config.toml
router_score = "softmax"
num_key_value_heads = 1
attn_scale = 0.177
tie_word_embeddings = true
parallel_block = true
optimizer = "soap_variant"
learning_rate = 0.00954
batch_tokens = [16384, 32768]
max_seq_len = 1024
Below are experts of layer 7 (counted from 0) of a mixture-of-experts language model. Rows are named router (the router's row for the expert), gate (a neuron's input weights, with its number), up (a neuron's input weights, with its number), down (a neuron's output weights, with its number) and show model dimensions 0-95. Each number is 500 + 50 x the weight over its row's rms, rounded and kept within 0 to 999. Numbers have three digits each.
Before each expert's rows: "raises" lists some tokens whose logits its average output raises strongly, later layers aside; "mostly gets" lists some tokens that are sent to it at least half of the time. This comes from a sample of Wikipedia text that the model never trained on.

# expert 43
raises: "–", " or ", "-year-old"
mostly gets: "021", "022", "018", "016", "023", "009"
router:532473462528496532531505606525572542529433418475514580601519551445510486555474476459465555572560483488519496457499555552483456478494537553511549519532470542477423464459600540520590545506533441499526566525506590557509478358478452527424617433497566505490568466378535463546467521540505471441
gate0:527558459508518480436446483531541602588549565496467519450506495476571492426407435483523457486516438450548500525519559431542474490464376393509384505445590415535469455603475482504449497538522493532462457541452553503460583499425513568406573513519512539502457469442526577508467517447536494454
up0:463543519437462538522480394449448447523448482553527454477535562462562382497573448469557449518581473497552578577521547473379411449455536455524526445500473513608502489400410499481476436431535516497486476498506425494511539509463443405473500454547594497439489467511405481482463487449474477454
down0:472596566429533479516528544453582421504492511544555469492512531489504511467537544468507570580601485513570533561538546550442471510458483495553549497512508453428529508574497560453490508437489483556523520487392438526497613398520477529581558556516567524429547541609505409554520620539546484511

# expert 20
raises: " It is", " However,", " However", " There", " It was", "\n\n"
mostly gets: ").", "s.", "\".", "er.", "es.", "a."
router:529551503492486510534539496478570600538501541517577459503501411527471481482476486394418423546489570475480465473413459566478528450552482554578504396512620518570553528601476522535526529504566528492477490447566457465437399511466461499485494390526536578444567471453573497499450551472569476560
gate0:539504563397496485466527489561498514501480483442506482510500505532536532476412434516522513554458549508498430555468428427576465543551406507602607445482486404494476517475461589530440546464535536510459447401578550476431464518577518543609529384496512532573485524547545511593466528526448508444
up0:539497514448435468469557475488554489475455548483540568431582432430474588580487513550615444482474462523522499500450552577472491531538527476443546515450458549478489461556601504532494523550457612480524415531452418511485617531451516489526523380509435548491482430494523412444559547495519479406
down0:577585441436455484514430523525524481471474616563493471493500448557458440567475603477489505471564510453501402508434450528497484536452420440432455441571627472581444510550480468456556554582519509546525564483506545443541454496453503541518511532449465369504466474418456480487450450511526481556

# expert 44
raises: "erm", "add", "ear", "ent"
mostly gets: " Sch", " S", " K", " D", " G", " Mc"
router:556545558436372436505437473550486604531477524539482597448519521563521486526493513526483527479507494488457418574420578492541517438473507630413491485448493497439540421570526488489496456512543554419471474495519459469556544503545540436481531531503547573439429446527553456415484579563565561547
gate0:632550492423408449451426523512412445513484477489433531489487463535553467524568572509506548480538528437502469506423555496565420457414497529484487528533562439588401478514577571410516481440481533552555465552532517455517490457522465564481425492549521522403528546508491604520410458467546473499
up0:472448496585517477485553489453475390473482441535391473522483447485429544436552467565454450555526477455489403509646474484507562506546537372497537675588491522524546491523483451491525517507489567496506473408521503550450553490487470447480588543486500494486494507516498441480534464412443532505
down0:498542494495494509534551498544508637549587532462460587494468598376488582431498504465452577536505503641479515449484467553560490504457536561459547446487522520539485497487639447497556577521535538477523560457527525495480557525526515458511477394510535471555507416486458538532408459558527540544

# expert 41
raises: " in", "-", " |", " and", ";", " "
mostly gets: " un", " not", " more", " very", " lead", " major"
router:474467444544543571452455504497481437436554416539463443446510516415566527538458531514450477449560476504463441494572494526460511574465508488559489543402460547369523487484442399559514442486507437486546442494458562469551494502445428531474535535479452527540543539505501451470460450674470594440
gate0:530452493560527525534445452526497503515575449566508510448478568518459618498430485489419516540451488524519437462538511369544516461537487503454474508495472484499519485473460498443494538576413539390586430473565604391458456470437537476494475565539424410482512500502484605465522434483474444601
up0:533545581497441479620574524506536545544478537503519454514441509514514502510448411567503532493607524454476469403500520542486523545502493468546465455455580512515475477443564476562527501544449567491514509525573355525484655554461478429462402574544468501453469480404478536533496472573558524514
down0:497412566532381503397386496471443557557511499447497476514440552511493562557522525597457480496542443525486461459489579479428431505589486537502437495492514582647511486427490492525586477558457508415517523580596560484518476465478545423470490570463495493550516459500550493498491418509481525474

# expert 19
raises: "1", "\n", ":", "2"
mostly gets: "- Coordinates: ", "- Born:", "Scientific classification", "- Born: ", "Personal information", " career=="
router:484518487445421494480456397559511365412511541429513483512455537481492518511446511481602433445455504503427428542512550484420551445537584480455487434422573512480548406426486497550464473508570587492464407491491508535433479500444440539503518418514512562477559576596514458548500443462498499482
gate0:508459524455491499484532465472524529513542628461386449480467560479418481383433459420566368554492453503462577459587566470499498399428505521518560476438496486551496524493473462455469529501544454551490447514491469475540511487502518463553538453508619521499633508502563492484519474604472441501
up0:585480537462468598567573501562467446463479466503498507477462522473551489438521511416518539447529456513555615497495457506437486514476553543472601423499500522510532541517529405382522526553568506367527532463628566565461514440478470486460607548548486509484499529565506465513395502526487461538
down0:531463473502512567529467573516460498567570489393434533459432511543491469506507526638520426488514571503519488512470517476430530481421420461582435543439538533550455451552569505489451497552490466529450452482399505445512501497464547436454532423536448382505547562568554454501524414387521515447

# expert 38
raises: "ette", "as", "iz", "ana", "on", "os"
mostly gets: "===R", "un", "rad", " (R", "ren", "ú"
router:533601456432499510511466396560395471591529475492514461528549514495460529518464520543537482474463458519574455464522556548513530504479432558584479516525437442479437516582455585572567412441484468585497543456502547544515543578607583489474566549412497474582524461563412542552481495506524500526
gate0:582527458468468565476475558480448582524544489518415454498584474526562471435549541535471519518510537533555474394512539581473382539477584491532497410466435449398501377541522489495550426508505451493492489500462509525483572535620464501591474434470478521537519439604415519489460453476480521503
up0:560454454471474466459461581540458531474421443454540587593483549457394551451582495487448557484508365568532521445527491503407471539546498421535497483550481487554502516463543487555470494554486534490575491455420453562500494442433481488543448518363575495525461434486470523551404519470492565473
down0:485473536551427526473520603533520424484501351493428545525569439572482460520523464442525513509519465499449513474428544480550578530501440572529578507484559487395504532588561496594477403457555501568538394528516487539476482458491463513546583509503607543477461534498595490515469458423484510527

# expert 16
raises: " ", " and", "'s"
mostly gets: " New York", " United States", " India", " Washington", " London", " Chicago"
router:604502514531411447499472529543434559517545490507491556583536551463522422488504567453586521627459410425567529484553544592484570493559550568445603558545507540439495521519579498439507477464571495474525488510457575490484442515453537468458526495411549525542568475430481500459496542567515506417
gate0:505535439484480483579520573415510491549482410451406445614547471449451527455527521419481557513450430492593362492471482522490464473595392468435591503529484524472534519479553539509501547476461502514486465518523464514497504474488502404470534581499483574546578444500523521544630488490511553427
up0:581475504514469489441617466445509533514475573503504479516448470470476527363514489440545395584547502476438507442519491528405491375491488497493573435578448429558469445518594554567516479463509540416440467490573498487497525471534439560461446617484523444475526460484525567497486461432492543486
down0:541504539542451532478657534589481607484470513525524589471450510524465572477451445543465535530471467516389569519491454579510606522459542584470477475440451459427501440494508524583532485417523599505476566530466597492486481513473458544442487530464478457512510391444532517443537499466555523445

# expert 36
raises: "v", "in", "on", "ach", "vin", "bert"
mostly gets: "ol", " Re", " Cal", " Sal", " Gr", " Sl"
router:479462501523542485527493433565531495520461507484495480506534596499486524408524477563566440506519530506474436504473585482451560459561388507574503460490529548481457440528526566483621539521447470393529448533484407553546594600559537482533587496538515502481399544417504555379517527441454470491
gate0:503585521435603475514502438530450537505498524465526427493593512547482438472427526501456476443432541507558439433480468404513566508505519516495487431463645437570526492475576466474538470499577421524501487488503462514575521547511623538550496462516567526444531361506467502484414455473497421534
up0:471469461447497626588473456578553476438498476500472468464456483521416488408507540509461516448534508524519576479522572451518566457516437546467533536554543436554446548513458402484565564480516502507513423413424455560500473459456527514569446515454499481503312513571475531453433523541473540469
down0:516513431563468609460541468561446533495471477544471572499494545541431528532505513423506540501529466565400447484497503466505434543475520528461501412532543543523419422475507574578437543530497475598462385474460549487502479522533435547432481518500537395447384536447480580495549619556483508526

# expert 21
raises: "ut", "ich", "ach", "id", "h", "j"
mostly gets: "ne", "te", "so", "to", "ge", "ze"
router:529443513487541483585504537476510545524406493509563470612488533586462483496515471416474503428452453482505629443586534500458486540620498467422528548480484426507457496501417442463532437468558478511578498530535608582496451549476496629473491518477533433601480500551516517488493487461458448440
gate0:584498493559491472490533475542519441428480550536518409530545509615483443454496546464437585482505527509441483449498502405538417475555482448471532419425539473482470462467528517457526486451513354572518488444523531431496436395548472588440473515587454443463483515505603570494539585518537503525
up0:522514445558526531449565603484500550564529383561496572404508571479485576432505570559496435496513556494535472501475522562443434541488525540504566523520434653549527446489489450543533545531502542499539468492482467463360456535535560428462439473440596508439532454537509436516537517502508455525
down0:514529500446494495440597497462440586404610418446527571517453525481509473476481404618569485568502456522556445551474491575473552518466501564517480542482482537512606546525525475500415537440490484572498502445523468578418545523468547418441510469505599520538514481495439532537548496496439405438

# expert 9
raises: "16", "20", "15", "10", "18", "12"
mostly gets: " In ", " out", "In ", " from ", " on ", " over"
router:516559413551542486466653519494487417493464531512454536453500515503490536555598488536507525416492496427471443479516434613422519478465517412478461522459585480582548614474561374564471458528520554477410514515573472519512536491512496549526431479524544517449572552551518493547476489504512461576
gate0:419509423546465417392531527397418540477526530512549435519623487490522455494480482507495524515469501515555409510501434505444498503414437483505484436526470558482533482407443477550518452469505496466456504451440446557468546494541383455517508501522340519480522536447407467482510480606562534479
up0:562587497508575414545504453521569539518373532462477463533442566481522491567587457514429531493522493525421547450372430474449538498526542545506490485466490479510455530487440449519503485417571351512529445453482509509573475451397535572475507511522478588507519570512490555506507508444557591497
down0:515518442519497460473411501465495532413517470540429481525563560467387546586502495464518475553437477527528435425510426478516565464520510475408635427419511454549419530462503446500557520421465429508438512509377472514456555521508539505426521476520540512476571595486495479506448522555473613506

# expert 8
raises: "am", "ump", "av", "or", "roll", "ab"
mostly gets: " St", " f", " st", " b", " ch", " cl"
router:498421516410587456470478496530493466510505452519442470452491462448505565535611490621522524504597516561434482584507517415569602457445465491386569438501567467517550549509558487401451541490517509517447497557467548495563441494472477470472426480522469515481437539412447467460460498462423558458
gate0:503517578381483498502432434500538514441389547514469496495436588448491520483592512497493526519485510484517410474407377536495516448575537531459478508545508476491546527447544458510408566504418445519446470437492509491477533454491506451587522602595456391437509531502609519506528470541494563469
up0:536479542427520439534483505543503558488475518459416458485456474509527459489521468460537439542530523553464439416457551488521631464561552449458492471536534467384583542531544563562498513612637486501454545518438439452578578486531463501562582607513452507481500492454510522437559543510542519573
down0:573563585493552516537409476452538513441472503522511487531451504588506559459533457543451537458438453498476422542549506572547592481525519535506477542541455627450548510490446497424426571493527501566434391475373539526519502509481526495460569538619490488544441563565475537445492577478527527553

# expert 6
raises: "en", "es", "el", "ing", "ul", "is"
mostly gets: "imb", "amp", "op", "unk", "azz", "ib"
router:457509518503471565583486497429513506592484488541502519576463504508438598541492488518413458476570433631435426541519563493503483527472455464525438453549419448422492547535471522459452488499520466618516464448564547471536415559582530539490496443483503590578535450482568456566562484422454444510
gate0:634621517438411562468524472490598475531537500434520537525492549369424568484538538465575457581500511499509478546542406521542528475544566458476379536566489438539536541509476566427421524506526532529501450476555538495481495522530521516516406517505445484547548552532497504532496497485404446453
up0:550495621639525448490503491467577501488519574446542540500421420550461532502508584500558537524484396448498563374514501489533469562488404525536563484459517528560457463444576415479456534468458444458566533442439486499507463537422454506531499500507419440492533527415467479512514491546440489420
down0:594497455572396486504539554511560467501482445483550407516565473529547410553426585492470441422438466526519489510523490472468507571504504543527490518469466478541448469586566455461420525461624472533571453519503538400502463496501536446500446437456488529406549579445574576483553445435507492562

# expert 29
raises: "at.", "at", "ed", "el.", "em", "rom"
mostly gets: "He", " However,", "On", "She", " There", "From"
router:522526370536442536544470490467562531567525548506538533452438488489539539512435449489519508524456483482441553425561446416490504433617598599462498548410462513543506465450439467423547515502564469537453554586557538483515492507512438561505547551512555431452529481583447496532423563493502455602
gate0:462556428505496475599526496456571521557508444440604436473583482562513468478495484539548513470465490421469522562435522429544455424541511546589552453504535539556441542514495460480533482575567471522392382531414499505576485433551554538439452516532469527433492484568453587527519474476558439561
up0:441514476507506532512467566494477459468441459505509470498470450450628429486523516537572507546464469533564522554467448512473510435524576635563471436500634518491467531562499541518570564640487523571496480481392447478534481517566481467477443557396507455490476451432433502483426496469560495556
down0:459439480478549507481451533500513549561498474448503403555494424508569475584507501504571487489499518602440476577513497468479446386481468534519510353396567543521464431573563469401558462500477501547493470557514443463447596514510523446447518528512519440430491455473483480521370571534498453483

# expert 42
raises: "pl", "j", "el", "erv", "ir", "och"
mostly gets: " de", " o", " en", " e", " Is", " Che"
router:509450497486462470476459555542485584533541459534617605505516480529417598461541476449457512496598546541475557510567520484404493488392452503463511444556527515567541538569466411527526510561535491452463482528454549568587548550498504474500523418452526552595555491466482507575407546512557571554
gate0:534441504455556566519568524511581480489430492510439485469451463520456632477464569544477484495514603567540463524563422508550484478488486434486565439438478531451458569567454544596473616538561462535564439449545440476499504529529557445491494467458558511528549540575573453399521450581541514527
up0:498415558564473424505623479516543494648468547540528467450506412511530471526547495500518526551470483459535481554502529532447551539478447570479441487527461441579447531535441556569385510550428551586536466493494529519481498445431502431447472549566505440497495569512425494508402405447480444500
down0:473504545470415438506509492507570609555419495514447465465426492544441558464496525567442531575510510462507509470505539530398550437572484547552525441466560437566496541470439413471472477533410555519488504525388501418504592530416477529486514535512512506487466454530481380470495472536515432368

# expert 40
raises: "ing", "ey", "ett", "ew", "ell", "erm"
mostly gets: "ask", "ank", "ild", "alk", "ick", "add"
router:424438453443542466476440539475439561516466453518467511496556413505534515426474453557536533478497446572515467565491484547519441552492422534523530451476523538413567486380544538424553539435492503453621573523445500464435470553563453514563460491493600468452564516495436504524589521403517411500
gate0:445554540506442476526482536487590508405572472513546489480505472460525484473510408475481503485493585559482461434473544485570507586503470521447498488568444497488490470481579582487572494497434524427539508562402506531528548461512483545536516530503457617512521494516469561459643424370525361480
up0:564507493521424549544533475540538475453472478501420458565442481517571491470585548530438513619568545564500468487462452469471562475441552585524576501506487526566482539457468532569471574458500541419448468540502461433527585536529451444534538613386449470487521548471500534563586431596495531464
down0:462531478517533509472569538485434475525568430460544463474543480516478512545485452425591463473489444515491492439532519531433531492517418563457513601549505463591557570545498550556483522429503571559590506416464565576502571469404529447556596546507550512483576485505576575433608493543536538550

# expert 37
raises: "C.", "O", "H", "Y", "K", "U."
mostly gets: "X", "N", "AR", "RA", "TA", "SA"
router:432553511462403523565477506509424564550573482530451502459482518474543473484506502402452457552511481514566478544597564445497409509539498549482481545527578422463545486541545502419590440491477544554357461446492411535458533564512470537472563481476576584466428464491505420530484547550427481543
gate0:510502534432483512528561535485496455537518507483464484496537485495556481564462544405579549424410337496568574528504559490584487423472505528532599487538443477450469546474529517458480476478567537566526524458468510494505510524486527373522536408473556471494495371437508513525455472437510597396
up0:563498494459534520435520503556488545496510463388500525540517507469417470513476497483508529497483578438487496571568464588521496517382384569468384486456574481463499513467500495540512520536523488474568409448489478432599532525504460562529480518537569474504630548515483476538366574572545458558
down0:528464434535541447508485539389515594585593538509539491519505559474564443484559532503526499565540539567487572404501493483473590406555596504545557468506505497405502438454460544463592541529426544507613481584481532476522488440405495506445567509509539537555487452440534491479489423486496558477

# expert 10
raises: "e", "x", "y", "o", "pe"
mostly gets: " Green", " Go", " Wood", " Star", " Blue", " Min"
router:504521466472402408532488444565488480528467544524462580530435525526543576469471545489536520560497403376520503526480490521565462518516475546427472498482530559586550453458549528477485556445517420502478547519528548467438507547525479439457436563442445547503604600474559473430497587606520490394
gate0:532417471458525576418478439476445433478492437483500458515558504554461528453545586545465549431516496566619428578515549492521473486563600513387538486559499524468538506577562466543507468494528507444533567537488605432539506544426405494508459544590475517484402554535426489466511538499507514440
up0:515526494488421549486573534451595509510483487632559542490442578474506531554559421531486455507540440470484580440456458512438535446457517500560565540518564601465413535476496472541492400541505533577520481438553511541462470478467510494580559434505441622498494520439532469378446442541509522505
down0:458508433537460476387513509554578497522476452456533473500498504465443464501540441525515528599508532436419606422476447434508470475465435566533474550411514516464386559531447417527455482497476472475495454430584423503493360541537445478468483511585568468440445545535524473514503535458492599496

# expert 7
raises: "\n\n", "\n", " It was"
mostly gets: "===", "==", " ===", "====", "\n\n", " =="
router:571454479550514507534451430550528516518474531449484539436487609507488389410432458394444429552436564444476543506471492535533517505510479489398457434499594469571461485510447556575494518481465583432585537521528511492479423472449468427551496463519467549543466465575419527543524433413465470544
gate0:493468577500465446457495492489556588516544499489531556497588520495511482510517362521499498434463443425454496539455584507513502559467458481492516484439442481585346547514512530564394471553442539585441596532505587470465455497518457467468469592509483485431475462506431592507502452436489571544
up0:488507541468525462509479508532528406526458477577441513576537506472525563496504526450591473496507471443553422524456505602469422450494562499502500483440407495550446440569601504525576492540497473467520566440611427522494554462422471560437570443564535560408455472537554379542540519510538460470
down0:448528486528561376599447505550503492522580430526528570536503490558511435485428497564496520451456474512434531431451508525377530497505497506525463477461446451626543516501539538483588547480471438563529527559483477532434553563508512506566423411532445517579571512528603463411482442505488501444

# expert 11
raises: "ana", "ew", "ora", "ol", "os", "ona"
mostly gets: "h", " Kh", "j", "g", "gu", " Ham"
router:372426573522603466576455548497482563570449543547472445521456460436568446489533468508426503501447465545537543560450527439455457578570592522582545456525500410502533536533477599527463436538496338524487561501536494540569487532560532516496499436542581461506490489500458526473495514514492501494
gate0:483423584507471514507533618456472594517518558471493452502457413501482467437498449425438505514458423522504496464442531512467575535504492521469579527522546438423425565555443559528393516594519508570495527484549478455596577570565582480541522479493492606528507472526457511506533409509463532410
up0:465456498452447411599470527523526463495582548530577487486527512470497608571518572420455575444595467526467593407549510514501517493501475357495524436430529529537455451509564523515491475508454555471500457513516564436493476523493436500466534484460480455454509622607496504617495524509569502489
down0:509559499381465408566574480541535533546515512430590500541480507460511567496607398520454595489416462581399479444483464512541550493519470483507500511560506540447521453492550531571482507537491493570536490574534512479534499474434482509601498409498537545604555482559442487462492452539603479436

# expert 34
raises: "en", "el", "o", "i", "a", "ing"
mostly gets: "ss", " Don", "leg", "ener", "inc", "ens"
router:476474511459470594511469565509472496513426515557553484585573382480414562569447479477423502490468507554492476492492478439583413562563401575565506543458466553460496439447429558498394535532502502462510551442467513562518455498401488410490513553452514461497527500439458521539545495460603555455
gate0:507445581491532616495460510547545460480518451455448421563564478450513514499454527495527495476593476518599502481421534438504498470654505602561420471477457500418417504554515518476464520540527482392506431503412559464561496510406506482415492508485438466489488442486487544505552417521570537512
up0:519504503489544470482504444442534496528499531542629503470426496577465517531442650486447478446484539479501552482522520551527385533417447511542544429497562420540557489446586467559535494468526419464534522485513465433430662488487585497470462482466552504482424496463590500561465513463538473534
down0:465507480509447424545419450488514505511551570455501543538560650528390526532503472554590572461519523453463525527500463518472478456528610595504509491467448559556513512490504484663488413385495539497514536469482495422482484447502465467504569586490470503474495448471484474517531423464566434445

# expert 13
raises: "0", "ennis", "7", "2", "6", "4"
mostly gets: " | .", "°", "L |", " | +", " years, ", "–"
router:449401487430420454552540462540480549511561462530514512412425409577548460526495539456411472555566593468442486505440480521436456446478540481543482417466529397507511451451565510576544447470487583537462564486532457459510433458534522500494487460529556458530466581463435600437466468441570527504
gate0:464463473455494563562455499553618502504567529452507530498538484508451460439474400545427556530496464475578511485473442498532514543515438455541496379492465478624531537517530456517486531478470568469530547552457501378526468441533386569441525450538508475433566568612472480476506540550437542423
up0:456529576524432513490478448531466449527464528477572435489548549563507504429473447515473501510546554474503489543518549468516458505436364560490514533478435607462506477509369530501464417557475487528496441505442581520471493580434524517507579537366427525503589532563430423483610489542495517509
down0:542542431277574474529510530477487447521532457453423479470467464503530464543462565485464519499468536485531503519528543529528378478417512426466533502416538478492460487418536493500551483454525573509535514522508418516653523452443493551437509420451454458448463496409491502477456501537499520522

# expert 27
raises: "ar", "an", "ars", "ul", "am", "at"
mostly gets: "anc", "if", " non", "por", " (t", "echan"
router:543548514441567584428476532418487496462406500551431447469526544498444556496527464502523439521513556490506512501522475500574518494502447503596413517498502499482555574590411513555561514501329522535635510505550413530487516540514455443500512490489492427525434491465532410513496521443403545557
gate0:373501519565426574525569616470538533545468524561474453412472563476511560374495512507544522482497522447504524500507504495515542473585514467523511479493482430570521616460420497440535471446514479476500414439591523388437545502528429431550530494574458447506432523491558524539432495472488446522
up0:524591491555518551510432527464428513500579478510567508489584574401430522444498533393436466521557441523490524503521516441440459455555572490472510449498524550483526514438491509428517492439499491523476454516471578479584467506507440439399602445508465548517468553463510529462524446653447581575
down0:588507428555514509536519541495423488520429467472504376508559510522605563478514530457479528488465471589497457509452483460633544534548612473535449516518518461538541548518592571506471345488496461439525443491518520539527566540516465474512595492496558483529508456459529396456530500465576531566

# expert 5
raises: "2", "1", "3", "7", "4", "5"
mostly gets: " July ", "°N ", " December ", " February ", " May ", " September "
router:544490443383492441437551478525535471523478417481438570443468582490501482554433536449593516456458579466491470476452493513517498444483636408539548575390537514576461502483560422518474506523517578474554539562432435447558470534500494368544523458448537503462478521491448492494464433493539511478
gate0:551442511514563536433540441469565524393525510534415443474418532420490563537409533499524583530484534455525497377456525541450429431478576512504537497496589500535484434508425435498558556423479477441562476459524483461546563509460492498601470549492500543476532454539506533572549630496460476547
up0:531455484460591513473458317508444554454414572533463460510566493525500427435519595531434555489512470468428397514488464547449509539538503484441496527416420535478546469479517483534577503452459537551468563576558477472563518519576553533491505502531462451437551543536551501472618499501469438512
down0:538498457500466547527489587499495418496545571459544575531561452509562475544535488557482633527481507533562487598476450442519540450492482457335555455568516470408537492448489451556481456523489494443484481512419443428433446383440502469535608456533556504484499502394520474500505476508509478495

# expert 39
raises: "el", "n", "ge", "ul", "l", "in"
mostly gets: " Ad", " En", " Reg", " con", " Mar", " Or"
router:533506470447479475485474420537478430576504496516435488521437497397509542505478480542467503471446547528542366459499453577552488410456446531540515564453498494497439498576564533534464467567538485478448465422471448541516473552489527553463527502407401522534540479413596494418431534476659473511
gate0:543420495497432547496524393437570464480490516506442419531489506575436494393474529534512556548538474547568549495390462539482541508462534513517560536448441500509451472591556440501464569587535448466542441509532446478540567471395523525415462495468411530422533544430540486467532474565599472465
up0:544551504463572507546492611445522475561546428524519562556467609431573402524507505477503612565522522466557424466471518500498519526507501469454462440456457486515576485505486538397478517557545501474568481424437571476454440628516494496523473492518542502364551547439490415549518521535479506440
down0:603534476415494556610477500452464524502469497496451459496575518512429422572480487526527595610557333541554467540468515500437514454510525484531529462500530550456629505467458529550578550573504467487522543590534458541478473525572567524466566519500431518552482515509544454477502526496472506596

# expert 15
raises: "hip", "hed", "ky", "he", "hi"
mostly gets: " As", "ans", "as", "As", " men", " women"
router:496500519551428487515480555549497531534420532587470503553506529461445551410412450438481473461497470582444503466398491512412478542557560442539499506391498538425447577474467458422461432473549531543516520401491476457484438574440418500540551524440403422579493471488483473481510533604520525497
gate0:485496375553550441481524469578531458475477530445467492484522550444470419456540522425502607486415497608543502572488516474533477579489566500446500508487540481508486529545521514427595494463577556455586460484435515415527551486456449360567507560492421502484500512504534463486541455585457542415
up0:600524507519456461498484463481545545542514619434577544479395577474522585591477506492432576472534463433524481459453532456552460473502530451450513450462530441556435484494533451463526600520496615466409510553461471491462553604598521490453529538503520558507409473548501563502593484463520486488
down0:505536487430564518444588514449517513428543440513454521553423486544505424521508501571510525484427533510525544496417521496522449413476478475559443469563537518519440483543465440522514567604527384557455598451509496503463471566425487458561527517554505542411628537557467441507462546399541431479

# expert 22
raises: "ming", "end", "me", "un", "ound", "ren"
mostly gets: "-", "-p", "-s", "-c", "-l", "-d"
router:408456547494487453525524489455484490473469464514495594484405461554488483509603489442573454516480433454443503547494497465501453459461427515481463563629571499459493501500391515495576579469440525569450485623545410522507552504564446543482502548537540525540440525574591499503499514546369512492
gate0:502426568518572547439518461478507432451498494418449583508609482572579593488510523526567525506516467594568553485501463517498462537548424392473450449548537463457551453448506575557532438462504516498523537475494503427464578485513448546520572546518608523554562585474551489514534436485571556567
up0:463462413454483402584521591423618611521485539465468501595539542484501476496506484510529476455436444464510470494558558522589477477507514477531582490547560444411525507493471513593409497413481514557523508477485487493521429487514480510494504475421447497494578530446504548525483543462404640433
down0:581528510559416492454516525507528605413560463533459496526485606495436444445485484458454535449548538554537464437484474541432446500433515555486438480488423562433494513500494498473565507558489519484510576552500577468587536475520417563417498437488587540463456599464557494481381507567577513447

# expert 28
raises: "ok", "ect", "at", "ens", "ul", "ent"
mostly gets: "qu", " qu", " res", " can", " ins", " could"
router:540542583485573511612413490433473505539527544511585404498467495531478488491570498505503532545519481520515502504562507442445535476510432432463545590561510484520507550573528456528552528515454573394569562503377485507565541539481518488496489595434514530455451583394472452491577411474430545474
gate0:545542572526543489529561527526515553522545551458521475554510476518525447516568587475442433579501446542548479480494422498550516600517449514495508514582593570613519552629496446439584437465559492443580468489490469479500466417463440428505456546535446547521582592567532437479528479508479514443
up0:450527493568521530576494514478568468487400430477525512540513538557470604522536606452525476470430441449498502575573479518444450557532603455555549504474518451508587467547576604456469502511464442533465542425473471493573499470533491475512479567462499510554448420564581425494495457551500624555
down0:476588547517489485536443644543493457460456485480498472531513466521459494461559464530475510519505566517533499513498509469586455650475534526456513475430491482533576386615587566553443539588563519511467443523489471545555407543524469489454557598520448452462500524497487423420477587476529484505

# expert 18
raises: " |", " of her", ".", " and"
mostly gets: "| Party", "|  | Republican", "| No.", "|  | Democratic", "| Total votes", "|  | Conservative"
router:504494478510503488522449509551473381454459527439597474512503460496576481487524478471558515554489508433452451552593475449390506549393580494456526537420408537549441457474487469479430512444564521534448531497471514526400555466489425437419555479533445589453488588430405490442516479450512505534
gate0:521398501481412581491468513480522446543460486440529453454592504515422522465556487525581494633491444468524492454459469480523463578488509533519465506478563493442436505564454432503430494514490405588397484443388540435506566522539473544465449518480424593504446552553568565442508476487519514565
up0:479455506440509468530490468505554470444511533511429500497645455496495520482500451496464618445497559545454473560523539515480406493515468511395551547513394404583587440530530570523523471512482533460496525588407453537521456449536457519516513533571478617564472500555457455530430589508513430466
down0:560522416461473464540515484563464555500523493502540527519518532444462560497441428502585454499503462455586522553531638487533529440450530587474403614454469459487520604534499568491507532537492520350480511450499569556561483541556468562572497535477518479464481392536468565487516509439534506430